config.yaml
hidden_size: 192
n_experts: 160
routed_scale: 1.0
lr_router: 0.000626
vocab_size: 8192
learning_rate: 0.00339
beta2: 0.95
max_seq_len: 1024
dataset: "wikipedia_en"
Below are experts of layer 7 (counted from 0) of a mixture-of-experts language model. Rows are named router (the router's row for the expert), gate (a neuron's input weights, with its number), up (a neuron's input weights, with its number), down (a neuron's output weights, with its number) and show model dimensions 0-191. Each number is 128 + 32 x the weight over its row's rms, rounded and kept within 0 to 255. Numbers have three digits each.
Before each expert's rows: a language model's description of what the expert responds to. This comes from a sample of Wikipedia text that the model never trained on.

# expert 47
It responds to: Final vowel pieces of foreign names, mostly Arabic or African, as in Saudi, Zulu, Afify, Krym-Iuni.
router:166115077139098110134115127166100134121134148110166079113075058143111085074063146134168195141062145103078137167051159138078147157130104052107135090149161082158094162107171195153129156141120118153111114119122143150138113108114079099129151110108185190135111109078114109148104104124108081094190150148151145150139107135148113083085124106101110179151140142117175091094099077099158070148080105157148176093056137153121146120119111158129112074137165115178117118125100085151086192096146113137165174143112161089077140073118138090132140088129115119137180142090138145134090137175152116067
gate0:132141140091162118086126089172122145113181145161157193137052112119160159136120050119155149211121082137132137097104113145153155075127091114105129120125094096164135196122147190125118131101114088157142170108152184121144105064173088119103099099121140111096149079195129171139148147109116133104130136084100230163177170131139145135122117113025139131132158148140193118143114118192130069124149087112135132107133162117145157105078130049144155129117120180149191128077158164122121173101179172124156136162120126086132130118104129127107139087090096120098115118175128136146137098174067104126
up0:135131117138082086147100151085126184142155133132192135207074126126136125110099127182116158115105077144143124115124167152133195133105129122134169073145138102156092112060131067127130147182127151159150133144186168102134138130119108143129153104120111073075164174205107124078164117174161125102073109157100085124156129108084123180149143128085146200157119087096085104121093133167134121149098086097134154127160115156152099167157104089171182162177125117137144091141179130206160138120127095157137140105149100162144139085121133105165052091175138163020066131113125156113157107113121148137
down0:092131127159101121082126131144170151170153089172110079158156133129074139062119154124147116187118153126109078172085070078103100082161109175103109120141133181136099135089099095185199088156042177109220156115096110131107153082081117170171156136131189110126081044106160137123102140141110142119127094116163091138131096122072119130144151076107078156144181104199106105129103066105077113142119094094099066112121137116121161137128137128154091111114097111165111122133162111137088157171147099097129176159128131147147135131118151212100117106114145090181090147147153105149114128124088101135
gate1:117140140128121068148171131141116156140163091120157113063196168159115150174090156124161142173136156145137104039094161170087144159089156129118136143187158131148085085166155123092103134088185133115157080144172125102103162179196158121160097105123110144125124097143098145180142124118118137144200159114181115152106115133180110101165125136088110057103121149155108101106091113112175087133094165142170099030062163136066037145149083141144135114113124131143089085153110178172149148137133192146106116143086124139086146112174129132128119135158099150142118174112125105161088178171119142096
up1:118052111072131163153113140140101174127138128150181152115123150108117090152097132163147130147137153096119142108130122141176126141161166157100068121074102138167178070137094129161138146142088144123097133121079093127147162150093116156100083152133077064098122091103088115141082046113180137113140182145111064100109112126090127083176173094165090119095110116171121139074148127166121159110160067104109091181106115144168036118152081117105102092171158146111123047114078126066178113132140088146135094155160140161159111056132112099112092113113139048175136107124156102127127181104120162138
down1:064171133148156166119145147130135149148141196082107087125095169143163173142130109103117188130148164096146141109124083168158145156177100118025166141197120093067134131186109127098202128096089124154165173151107115149113096118157169116149120110137190115162117119125142051127115143157123063128169073090127118171150079087154127122144117098118119118165133138129139132153024071154152121082189141085135167124125074162112149137085169137204131131132185133145148094126122130101106136115101163132116132118122106167119183107177101076143120111113148107068097165153115069131122143167117098134
gate2:101105062132129142088117139173111114140132101122094086116100140144141133136119193146124112113097152114124124156127183081070136146161098138114118159117092092135076099095090134110115176161097167082083144137128163149114133146096165122142113111110171120208039132133104131122105120204086098123147147049087175127139136103172096121080067077089081110161110149101117130166111110146107159178086098089176102112060119122098096161120155152071066101142088157140142115186060127113120101174122096163177097142078076098120100173116120166120114083091098135105145101102152173165171149119146125057
up2:144137097127171124166111165083093154133151092119127118119192107138132079207110145148086123128183133119070129151127089122143121156058080087144105158161129086153193103102129138125155161152096167051093157134150159131112087179094180126158138095166141104197148082165096061057079127167109082126158113094141093130122112161209074125113117172135120188177131094101093130155119146128079135160113156113147139159145112132112142102160132091097107147171128116134130142143142145069149123092153070143151100104157092086156173136095131133134057098107165116142186124096142141122143177195141139063
down2:184088140129177151148089176110106074171151064175083156127127165074116164110152191099060133177077152106113173111135102137200104129128160126103137117105123093126087132123146108140170157153120104170122103126166108153126130131126152102138104174201121133174081140072147123090150191129135052142185191134084076123153159133161073131105114148097126133108074128154152120130098116104159116116043148055102128112129171125186134176106181074122148173127063128128139120137089128082133150083142055114131090117128109138137134148161111182144098131145106095166093149128129155167123140175119168106
gate3:146151129102074156155130124101160145149168101141160093149122093101129143053130201137168157161120100166139027106164091151075123116084140121135079117162132164043081129143185132095152113147164113097128127152137086157139120096063049113149150129179154145088084118056162144133101145109069115157115143146134110129109164118100089107192135129158113095129088141146126166116134090111122190100114126108122117118149070142094122139055129138154060167153100166205130116107090123134096151134158144139122173138124122132096162115087128148062074118113120156186129177144097161082138141130165165187
up3:123105174118135142139141134095131135091159129084057098172156099131160156158136134144162102051151135128153172088119137089146116150117121112146092146125136061133132104117052126081157122111166144089146123149155156138115122132095128083090103165152099142170125137118146193129079140141099172142089122173113078157138033163115129120090147131140128114198116140114220171185092175090095101103108104182124151065055111099142125049111076120090128146101079068135094173168139112131103141128157104109141085093130146153138153150177106129131179086135145156180114152152116075087089120145117192170
down3:098137117115150154129187126133136059116121128106047096144124147078184093085120091128078103139147085119164094143126125142126115104176124162122152173120074163061114148133155161130138066115145069114126117154155135158143104153122097124129114089120170128117142119116146134089136152155110073077118140156102179097107165137156093143166094139127099102153099097100090125178168234186070112162132067092118153159173081080185066058143123177126159171132159146116146067140178148137124173116099096120065174091148131107145088130143146110172135146130088127047116110117115134096116147109070162153
gate4:162126096149158099116144116134056075176122117140211161101200160153100113146120104117093117099096108120106164113126125173117128100132080192095115138093126134160133128054159181063098121083135129139182110114117124069094089093121114151123160098070113132165127122116094138164068152089119076134148114133162188177167110086137159070105078115135178145109120102117194119130119100127085108135096059135114140124088154105131111144080144154121107079092056149113097134167129118126122150142172058101102181175192122083047126075098100118142117160157143142114149161104123140192100149151137126137
up4:148130129122106169115150090138110124132156118084155184144143080070143114134053149117103149085121168164119114118139166149151210153157063133128105141138134082074116052120135141128125173091054185156120185135136128119121114069026106128117159118103072144175187142115105096134139147193127102068086134106123149151156147153161131096115114148129202147159150087120083136138138145093146122161092084093100138205156112069118151167103146121099153098118094102163088164148092103072158126112159113112142152151173103147178192138191141123171155167128115114110172148120054126120141120131125144133
down4:106065178115103147111113131122175113135145112107125149099067111072102121119142130117140102142099134142190153121082154152119097172077132160130126124180100146058164166097157126170092082112164192142124175145132150137138188093170110159142138150150067131127153083112133102225116173147122114174128180114068105163112160110125168146101137139123122142074047133087147111138164109184128151104170116156134154146117166149144085076116180111110110132131141104147130211214113127086088166131154138117113140108104077150155105125083109047149177128177162091105109126119149116144155124183110158062
gate5:108099098101054124125134156119106145148135089147130151125085102117147128169099148156115102112104063134099111130168159172088167167182138116105093115111170125149103203147147150122126113099122108130114096139138183157131176108161112156219180134084145092127161187138059102182160114119090107100157163155052152177095099150150170091082120126137103154119125117145103125134089169146114025148171089128110132160141114163104103074200109162092133106139173110066132125148099168138170119109099145151145116144061142106103088151181136166105165092107108109176116099112141155083130190084115180165
up5:173156141132111133151106122095176170113128156101149138156134162103145136141189075115119120128170154169160126083072112111162097120067104169090122151094127202077104132211113066067115101078145137162174195129119089147098141146131167134142143124114145081113133115154188112125082152117042122156112183151122127107135100089117075101118128112128146201126144168156134130094111097092152159109103150086106095086099133110179118058152147163082104099076153120154134104112177124089150113067159104160124090157166137133131153131147124085035128110126065055146117158100154120105081118131157103125
down5:148155158101076155163152095099085129131093129117112153109120170075092108086105150160150145112116070127108122111058102115103074136155114165108121160141137132160149182138060127135136103166116091126231133122148131100105085102114184178115035106128166162143151169102082102130087141176120134104117108102096082115052098122147035167171141145121124142143185157101115135163142128146140201079115162141113114162130162130108140133135139172111194099179117139164160160111161144138105140142153089155053122160153174183107139108079075077085121078128108139111120167113090097117149122083141102129
gate6:126132109098145130115079178137202150101154096134171134146162098107061162159063077133132152142112146128119111166142134165155157137029095085169147167150108107133121143117155106176152132096152175106078127106129116097137126166095149186121144072060129091109089123141137100120042124123163109157074168179107064103181255185131130116159136143099126138105144136133147109150121113138177168135164124126136111146161164115135155088085146147109142098130083169149100114141157141176141149177152082092133123150091202097144091073112142119153100172131133095135159078097148121126117087156126134092
up6:131156137141077127170145087106114101094182135145090089131091208129158133124101151106094098216174172112182119124133092147151124127177092167080136146105157162177183154138103126109158112126111102108113173150118131137099133184154102074109150157148160081177093093092150086098164137129086172142102097140120178108213091145104132162080168137116204123178110180117123151123165120132139120109127137131093104134172062090093164087151123087120147129162095132146108162165120106156107134157122105163180124038155145069122086169069108114158127101106125118075135120090157131190110136175098115093
down6:065135115072138095174099157163160124122125173143184104140134154113049105161121158088160117069099134080115122141174077104163156060207139139104042095137122094102071118114186148118178188083110138083164145086103125174112136115143103145101155142141121103114141109111139112107100176157095083160148124164129156159124054137151064090072142131084167177089142110181137126144140100145065117134194138123095105137155152067112110191146194141119089162104123143137143102146114176134113092123137087123123143076177159067137143096114139154113139132102132115128128165098133128153171093135182121106

# expert 46
It responds to: Short vowel or syllable pieces inside foreign surnames and place names, often after C or G, as in Figueroa, Covi, Ferdinand.
router:139152118159088112188138162140105149081121133135118118113110105133129129122150126061165148093078102120138109062113189103116158135116175134130148083138179140105142081181177125128154151145095153129145118117184092126128107144121086120161143103160132211103139168130162147138140147126087128113165163083108080105199133129181152098058093161086114087107108122146194129069112100108155144160068074156127116074102119098192124105128153072135059074147181103171101108144142151120149171112148168139150150113132173161108090067066156092118111129108124103116175199100123132102040149161174133111
gate2:177075120116080158119144120136126087123140151200150132108098112160151124052127077112134173090068056105114119093161152124103117133151176142148130104160140131129092102157212140104156126145058123118207168159153134131112129100150103156096124187141124086163140117153102114109145095113171081140097107118101073072083110160004184157096156097150090106117111107162088124128101156122109156167112107135114133197113105082139146098168147150243124101147149130145151117133118122137136116153197172092141118106139158117110131109145056122084148124078144157089113149141124109136161119151145131093
up2:089117133110105153125148146149111099163095093153184163061088147120174195175082097158176093075130103121185118141130139178163133140142158127090118104159142178113144126104140142075137102198109116136152193124127128145088164113091081167136069159114155183197113153147152110127102158159161099176133097136140147106129128149194108107122108085050143141121097166088106210162138090159097148083131106141182101162176089117151057129106104093161097128134132115099128122118108156127088147176088093143124158148129144104132179104185121114138121083120146117088127184167077120151113173197074120162
down2:086147146104123154101116131140104110089179136106123106123102164175089141126171157100178116103143089126062089151128086135184097078143137170119133100107178164129156151125177178100072145143113124094131157125102019130126025149174116103078096104106096130094162148187127101161138148139065107155168116167121161124121130154224156125096128121128139157108140138153178164135130088142113143104116094163183165105215098164124143167088165187122137180080151104103096126106172153155104152112090091103149142102126107123191129112145124072162079113153135159135093169130162164136171149111149118115
gate3:145079123117172117112116145098150165160130144182118128138131153169095135111093099138104127183115178154118089080095172089116159134137174132126136167126170114124120061100144168146126198121099169134126145143118140100074186115153170173191096174120113111145123112175165158095151153130158139130157184153112123118123128138161199138130097128159108139139228158157082135105096104131161085188127143215051113082134098121138130122129143207136138194170158127135112173156137166145154117122113145109127153138138135128159113153151074085104212024098123177161149159133175127131126122139140079097
up3:134104158132122166149076133161164119135142130135134099075135110128079126124116133148193084128060120149094099123087140170124098162165124176202108141159084103127194116135110141131143087131143118166068141102132120115078119092115106135077102077146114072202161139144170137112111063119104172102055068133165089156136095121099142153130176100111202027127098151049116137101089096105133081086157098158130135088130106075134095126093149095137089131113075117186101119109109045090124158128141118178189154144113118135122088154110097125146126075110096094097134132105144140124104155157142108168
down3:166117161133079093145040077145114131078147143109073107104120095109140092147150193149140089107123049143115115106130160106094111094112111193178147138132108102122063118089127135146173131121158216195112122096114119114152120115143167149121130098164083093109165117134083118158133117175128070156134056116109110099112155197121153124159155185140162125107080075107106074087114106109150118099133156150138130156100116111138137150189069099118084117082107124155139131167122163131165138126125106163178124105048112097114127123133097163116072140147101182160095134060121115193198134090084108149
gate4:093126102142148124131127140085102151144121112128109125139140094095128111111167178094076144136104087096118100147113168107093108127142143104157188102041115152117157166119183119156079147089116125059093087158130128137147140104140099093107159141085121100173079199169175144169175123126115144083106171103140120073095142160183135116129077137135109149089129140149152118084100113124138085117145152094135108145109089192136152151133113126121134138119053135168121127071145157088177125109153181132139103143139058096193099132091136192150144140096059198164170147020183183163168158144094102125
up4:111145153093099189114094146079136119078120077097148113116132074085150131099123098126155121085117147120080062145119146122108159119087128122124122088122132157117156168172137154136130085128150089132159159096175133129135153126175172133121135105232165131092155191158183111105177074198123144124148165087172164099081056092166150124048169129089112107125113144183164117138138143181162123163154103112131096193126062120108138154127113102100132120110108154126111179062139106107121149100118113114125075192085176152152133121117140118105081159197127140169117137083100111079180177135136188122
down4:136116127163134099157214104133149104156118082127085132062158128096112101165130102149108130100138118205139117151172129121105120111147109100125116159124125118162096088198093081093103193138174093140135163187164101166129146131123165103150130144136056078167172093149095149134211145124172171145103138152168230106120113186151056157109142055100127158107073157125139116161113153116167151094083152165129094183143101195107175108069092104134188119114152125117163119095096082141125167129128169116154131084127101109153115156120126148140096141102132168139110165109105140092131095077168165106
gate5:127132166174125120117077065201077162189153124109146100151123106149134076149110111148107127139124178139191150117157182157161123117105129120123178077061107117132069125168117159136145110187199134130133133133104158086127127132104072105140133154162119125154088114097090114094116140160150110104146059151151171081184116119067139094073137204089135140089139162174158159145099105124138147089149143142169093104131076108080156106182172144137088122175186137196133142100114118080127133141138149101115158085184120151161110132121138070182109088147118176151204129120133155129098100124194083140
up5:109110205123096081120113158089129081192110116130138126130117148111157110163080150151129138122160080116046146112132158114178125088145135120127166089141163065142132117132148115111099071124194151125115099158203134099110195098104125128102150089152181195124167141138118166125166153106073090112124103110112149110116119122149120169085146101139089120087075148133173118148129121080126138157138117140148124095108094129116124103157153144137174111167101104093120158133144073081085108220156119074124175109164150174155106112125130124187097168169106112144203215116108104123180186218165124137
down5:121148215102050157116171142150136137136144149138067078144213155165101140160093099145175112144122109145108135069121164106095047161150113101189091138114134087067135077136148166144109139151134152136143104145122065147135117154125109132131095104141150114195111083080172198129099137201153103159173107136121104117127145143144140114142154188114137156120135134087120130140146158126074090110095124107149145111149085167147086148123089111135069130145082139133075117134135133088128153089185134067096154098188150102126078139069135150153158128102163117149180100129188121181115177077103061124
gate6:149117140154146155078089137144159105150177190184125112056159152136059119096107163116161124103052125147135125157167086113156154130165132158108190088139068121182142108096160078093095186144168131179109119111077108114097119094080153156089137115120113070079110095127152150080101158144143138158120127120087133103086133138131172076145092164077135125129157106092174105083114170115137169085104123128151126113114098131065114118105163062091109045071121089110110125170191142137180155112091161128120111188151124091098068131176104110097113131139140116112146066129170090166172099143141109119
up6:110104086169125093162133089102139103135149105172154103093069156148106146092132125084190191093120167096110143134108181130122142084123091151088146125108077060121115178107166122126156123083071131122132083115200099164217107090135158140161128145113152141145148173086117092086058135107077106115159125085095152119111143113131117126134119111094110113174101185121122126149150090140203082132173143097128179084100139125122139141160095151155137127116131144171166153206103132091082141207130100111105151103067162137120108165153132105170179112120098201134210152130087124092085162106140142099
down6:155135111103153158111134068103129188110210200131120123137165141201147161126135162119106137192106112080126107165104150095086189168131129133106191108126151129125149115112124088132130106072140182186105126138132160110182184103120114134153097139126122098135221108161062062094099048137136098119130077129136175129116105109093108133111141098121202166160104117107162197148145188179099070111135125102164094120178130157097053094111172124166138151168130122141152157143144161113075143119157124153112140139113151114183184123121119157135175151186103113127148152127067102134121138114148094143
gate7:151090061162101098136149123095164178140192129110155130117083096175149126083132144179148097130127102139125133105226116145098169105088127172123129119119118137128134164092177141091121127133117134132077114184151141152138119184123117153103169099112044200113072121110108085122146173146107152131145100123144155169149107114087114095159092161126145160153090132152093158076157112155083190063086105201150090123058119135118156099134179130131158167078090105144069133104180210132108139133093097138173132154109081130128114074123108095128149192100109148155104155071138112161122186138119130082
up7:133129181115134151105116104135080130133179085137078021126076106126140105200144158130160189197128173112141113173116141158110110118096208136165169102091112108133193100171126111109068144087124141125115122121112119097158103084086113096145113118107083162148114089153126138094147114073116158105143164136105094151059187149139147121148149209099115082118145122123094106071114210141098087178145126109096198181109133143156199127119052095136141145127159135081121110121099116131141089159113119152122109128066097157120142152157147108110116116132081131169097074138181151120116149164142160151
down7:163188080143133099116114097074108102084077154220132176136128160158078080132172120075080145138142101172083103112108124041122139156141137096137114085118113091185145143133134117121123154104109168091101095171175141153111184151151166091174160143135143138187119109215174143099103152150149155122092135168111098088127147154128078175176120069171059071087132162170077113140122122084131141111134149098079111155130117184141100146139127104138107137114130166128123157118166089144091087124110104117114122085133144103131163117141137102099140142100115126135142115121153241086127055120104086148
gate8:152153111111126178140133101141155179176144134101117095097142094106150177104190131107105095160099134127160173130179154135170198145135115136134140077165157143128139206126135099133073134128178157072152072118152130174092153156133110162185079097145182150105157145138205132114092118131080166132185050123155096068131118080123122146098119134142119180189095146155116109158181069112157149044125090130129164093100064169118113068099147132153110084114093127160079118152147146142118115084134099155176128152135106111148093147136149136151108118167077095154132130080156183103108104149152054115
up8:118118102131153148115143095126117102119108126176126135145125152125181152142089098173170116099145094141094158185100133158141093141136110103141176127115105156106122102112092128100157127149125124139127140119128169115174144034137111098151119112147060101067141126160123159084142140153125098111128088107150150143112089142131122200184177160073105120139081081039137196145117108136165135066128103055149138159171168184170096152128128152008171135135113116120083145141113077058108194137112111114102128114098105105101141165124160115134080090097120095166202120124065099135143191179159116141
down8:065187135118134105117105127124156109115104148112165124076084139151114112037138118116116130097134162148101204107038118159117157177054129100056119156128061116047152155088075154109078187112121143124108115158078121225142130153164095133121182154123181097119174103119085123137115220138150111118113102136149109093122048134129164142111141143133082104117083105055110108123128115157094156101178175110091133117132091106097101161111124158125146112147125126167140158127146119123123074133124165102126150147112139096112090097129142132149145169128123121182072119129110056109140094118108107172

# expert 30
It responds to: Word-internal pieces within personal and place names, especially doubled-consonant chunks like ann, inn, unn, as in Shannon and Hannover.
router:085180146124143081198172129166138089098147186176175086067118120113121116119070112145166108090076155161186168130146157145096120140161106116180110082164130113107142075067113112146162147140095084189114144137187104155141177143157110098098101170142114200104170141143170126157177145144127148172086159126135081140103126178128082183122143112122147144134067128072113135118134134124130108183137141143127148125061146143172099164095084077155159135103127126050141093148084081121113165134146185083124156161132165180106120103110131144127109159174128139155082171170135146082134112086137058116
gate0:170126078091211131003159142117084074144197134181127085165110095124132103135066141148175080113115145117136097117147129122140119130120133151043090147090185066134087107143149159118151130154123109187176120125083118112116128174127063169184132141149138097127154157090173108160121121115119078122102141098122163103128129159112098126193105135142113132098118100145115159147149165118087133153128164151110153180118161128153115136077125100214141117150149140138146103153166107088108078179149111124116145104138147071100139123160165166144106168123116140095074122165137166156076098062186099088
up0:111122057144100155127150118180157095075119113116134138089097114159128149138187113144127092140090114125109123080145071072134126166122134145131166144143061103131135069109088079163135125132183169169115152119138130076089103147101075154125136147113111170095121155186120140080142176098111091138196091148101105137111142084133061168155122141178175081189142145072105158105125128169195058062068107126080064130149168127105115120138090089117115139142154162184118173064086107087127081152108145139054119120115098109126123111152119129107176082163162167128141133132074102109151162126094150102
down0:204155092156111085147145088090133073141139072138115068126108115141143164137109078115142138142079150106097136144151107128155119135131093147081129132227156139117106136106079116125101187099175126185122160137177127164119111158089139099130058108170159164114141128115119153142107119099125102162090137143101132144115144163029107131108139093153109182110087105167121065142129110142087134090103156127117142206126109027143080108098091131146111195127130122165094148136143131164115189111176176125101155171097109086158107147080176118146130163094130134073121156148163048112079160092102153157
gate1:140078138070152127102103143160110084127121152142141129097112076161142103137113132103125155116088141174090166148158161166136093115135085110111072106125106079064158139064166099170131095166117152133100159122136084103091069154159096103107068103148120162095115140138157073185065058164100118072116152173112096119127143116091166135132130163131129163112092141092086145128195123091111166081132131092124152110099167102147101193142104145076118094046156158149117149154094107087090124170181106152141171110160144107147150162172115092066149083103138160097089224123139087111161125088112163096
up1:066140123161101166158173156139157122129071091128074096090175149147165065121114142174124124145145131119190084140124154089135166060097107101129110098084123118108095104157113177124107132123136105159081127090130119105091105134181102063091136143118085161119140121123108167046128138132130149099104115196192131120140128084093146144136091065189116133124117158142132104117102108166159135134121121118088123177133119109141095076120118103112074078147135142083146124084102116121190181130141138108102032127205108140079118135146097040058090140138159124125148082109097088161045116101118109154
down1:077110118150096144200197144127073061105134133088111160097112121118086118161146086163128119167125163127121172126128124136174139126164138097112128162120189201140112147169117096148127169126148035089099128106129160145117131126147170130174181110184120121115209114126061141145121139151153180188129128137098076107103089054071088124119162161116135166110148108182130119101122112078128086147110133144118114065117118119084107133167172171083193065127114146137177178129129097201130106134216098132117159112125114148082168094123133133154073132105099137101132145147104118147104134157107156080
gate2:133128116082121134103163100110101181187196124101187158167151117161144217123119157183132135129101139084095150134126113148142126087164103145088155135100122184160112062124138149093110162161072075084156141146157139104094084135073160159038113101189125065126121107101171109126143102183134082129163131099121165141089139146169165031133123075169166102153134098166117137168109146142131137146161152158123158146051136119118160137097139078147143143112150129145140118126121120095083148106135174153155146162093137112104155172093095083111147103112090133103048178116109130104131171116094052136
up2:146144187077151215076142140162147084129160064200117126136165143127193064098091133174215108092159148152087080059184143122090154124123161066166116130081143131167146145104136106125126147096139154104123066143161145128144123152118136105172114087193124128092121086103101132103097079132083117073126092101159081121124130128117112147162119127135121132127095174134074123108129139103159037129126123106137158131108142162131094132134128115087127114153112125091141151133093128162103094140189146099188188097117220129100136140127139133095127129203109132063097165094142164130142174101138151103
down2:103178069147149144148118140106131057094157120095109154126175103138089122140151123157084126089138150124143132133148134082090108131196106107134101120104122105112137087157156062085116148115128076165088085161117162053120150103161106045098072161113089114165174127192122123070137093086135125141068088104127139116149101131180074089148197143124128104128159108150118146141231110152090121158109137125151108138132124161095155149130060149127116121114137128110128156144170183121112131038126152184143126148113189173160115100093144139118145056102138144194159107143146127065143110156157085080
gate3:116169144136126094144068074121128150142139171163136144135134098159165149152153146137130119117090142153176128084213157136071160154077080109145111093093146050141125131081147180176110151150189111115114086146158143169092161116119123155126124093162094213161122134101135101147155109130110121160035071170073140091123158150102139112159083140166181068071147177060111177113167139173100138171108121123137102162122108178126089157111133134196090101133132127141154134189184095043138122156117082117123119103130137159111103196137147148108098157122162163148143119117131155130135167091161135109
up3:142099169130131094133141105097115137163135132156154123084125090098134146119197106139124140072187067106161150098093109137128109176101135189139113111165143103096091193074119140089159133094082128099203130224123144080146120095169133073150097190092123181107123123111105173119125095091126161071126114114144178135149123176107129181060118174039081135123175116161121189099097084084173086077111126155111104120110076146176154108150168143108146140099157115142141125135117077097182115153158134116105104149159096120059061168144105135152150102123129075126119112138115101147087142098136118143
down3:112085080136121130127126048150077144137105110072165171099092133147134128163129143103111110164157196073128101107027094134172162144073126174137117132122151120146093107112108123137171124177101176167129158137128106115115117120122115152097126134173091130088126143118124113148048054148120104130123150108206108117185122130107083123167194136148108173098183086135162147172126168187096122098141095150171156076108103051146164093207150167120132151140189153086126176105163124094085123138104140128109136136141144108172154156133103105111102150133082136101135185170184086095099118172159100135
gate4:081134192151140148121184165152114116093129137194174117103157104085102094124082154099071104115140084153123126107130136148137207162123073223067167108123099135129143121043157110127156213177059107207121100112093095142133102114175137140121067145123099153115171141110116140174109142144111065129110162103110143168138119144126150140119110130162129126130110146123181150157131136128068125066141195100096140160167113145108112146154179119138126104115107127155106108095151180143114101133075114142148105119152074108184076120153115089097128172100127145139117211120166126172140151145099088066
up4:084153097154102114099180185140108139163153176145141114161053110116087100159095150143141165103140076128132150132183087149114112156105052142161141161149143091176158124126136113095103137124094155142140170072089101128112147135104088141085160107088054171154126175106072097063087154151182099078139119175135176063136179163148181118145177150124123109144099195120120129121117096107093126104177136056122102140159171170096083132140106148170101147141170064109164205158118152125148176153093146169122082128185124090090158161112084103111113164132101140141101119119169151101141151164150122128
down4:153148121110120121129157125141150113146021104143121144126130160170124148133128184152103126173092055135139127109132082125119129152151184108142098151102151175173141228191121192126127104093142113114109109102104211164142090163102166127112147107134124067131128204128130078140083140122142159072189135111125134134085105187098171134155125088140121123140145179152124124109111078142190121117113152125107148080150088111152129173089122108149127132166132018166085179127145079102125141159111105131105148084084117201104107158095146109112132126148108153138153145156142170126173196113105067095
gate5:092117118184135122156110044153142112111116093147186126183168184156128087144154148146164139131092134139114069127113123107095143165135132195133109144158093140044102086054148086145130173141141142183118106124117149103163115095140075141121105063118061228135102142026182093096181090180080137158150122105120151207126116104151102141154141138143095130074166132095100117156142168100185178138126168175167137126119115164141099155132089129132056143109154112124120137131122139122171091085191117162132184114126140166118105139119124175121127115166152150147127152117153109157126127109115170135
up5:151103087105139102172098129128077109121176125104135121130183136120074137177193130149146107113085090155125111132198170138132147108151106182128059134117108119094113155156090141184095113133116134192116125124158112128146127136125116120114193187107119169165131107127142098090108107103125168115109110126092109139178088126156126127109152149156208132149110153129152071156117106108069165137036087118098064081088109140166145156122115079120144128123150121165086116141097113083127217136093115101132073229140148163131096116119131163197089152187082169109128105138116197134097122176190124104
down5:110165076099184178191150109135120090127080158130123098157218101178093112142073138117095130109159224064093079123078145126118158087141157182138149103126118109132126198105114077172152096149114143151110116098127112101158135133116116167163110090154139159067147092135070159113100076083109108154099092166124187102114181151134113144160039084127162119134106093138104107063149111081132148145092098134100110202101165126083114176128094105141151104099118104142109099143128088133140120173139111124110082107128124130166179107103126190135098131154144183184140113132139139115164088106126095175
gate6:087142144046149106112100110119107126104117140090143094081131112110067081100155121108070130131118129154123151120092220189106079139114078081127062128173130117140052106085153170048099149116123126138140144158188115122145160145059127092123172195140170136167128150086163110154079142180092149129102080127118119202124149160079170154129103132110190122112123109148136141155149173156123066130093149136136076109108140101128135135184158145128148100146107122102101176164131152140143181141183152096151116165083193110126138160176108157134128106100185154101121147090111132150158166122096078173
up6:115073100116161100093119111138146171102163135147118200106149149095120114130105171118120130142107155128117102153151120168119146123093118222151163139128159108123078124111190106160087138055126089155165184153167089080138118146160103124172139106095129111102205112064141133153071184083183131124117129115086099108046148131114228153094174125092129153108095140141095126166125111124143137103138100143120096086126098157124065168175085164146131159133131090192168117160103168131139136101124142081142086106103178149130112167081127175148143127080110175123104097093096117038137155080150119135
down6:161096122099125125117128079128115143101150106173141123145142131088166157144143121123088134114132081136074125122153122106104138142050079041125103131161125119141072155115186150136107144147126162140162113160063147101189105109195120109093206151131141122117146100161148147146172098123177123136160133111141129123132184182192130124096113146183131053211070149105177097110110175123187127146172128112153157082104087174133126169158162134082130148115132157192078161124115112154139101103156156096136052069106128101217128121134170133174099126122067141115142121125113088096140068131159170133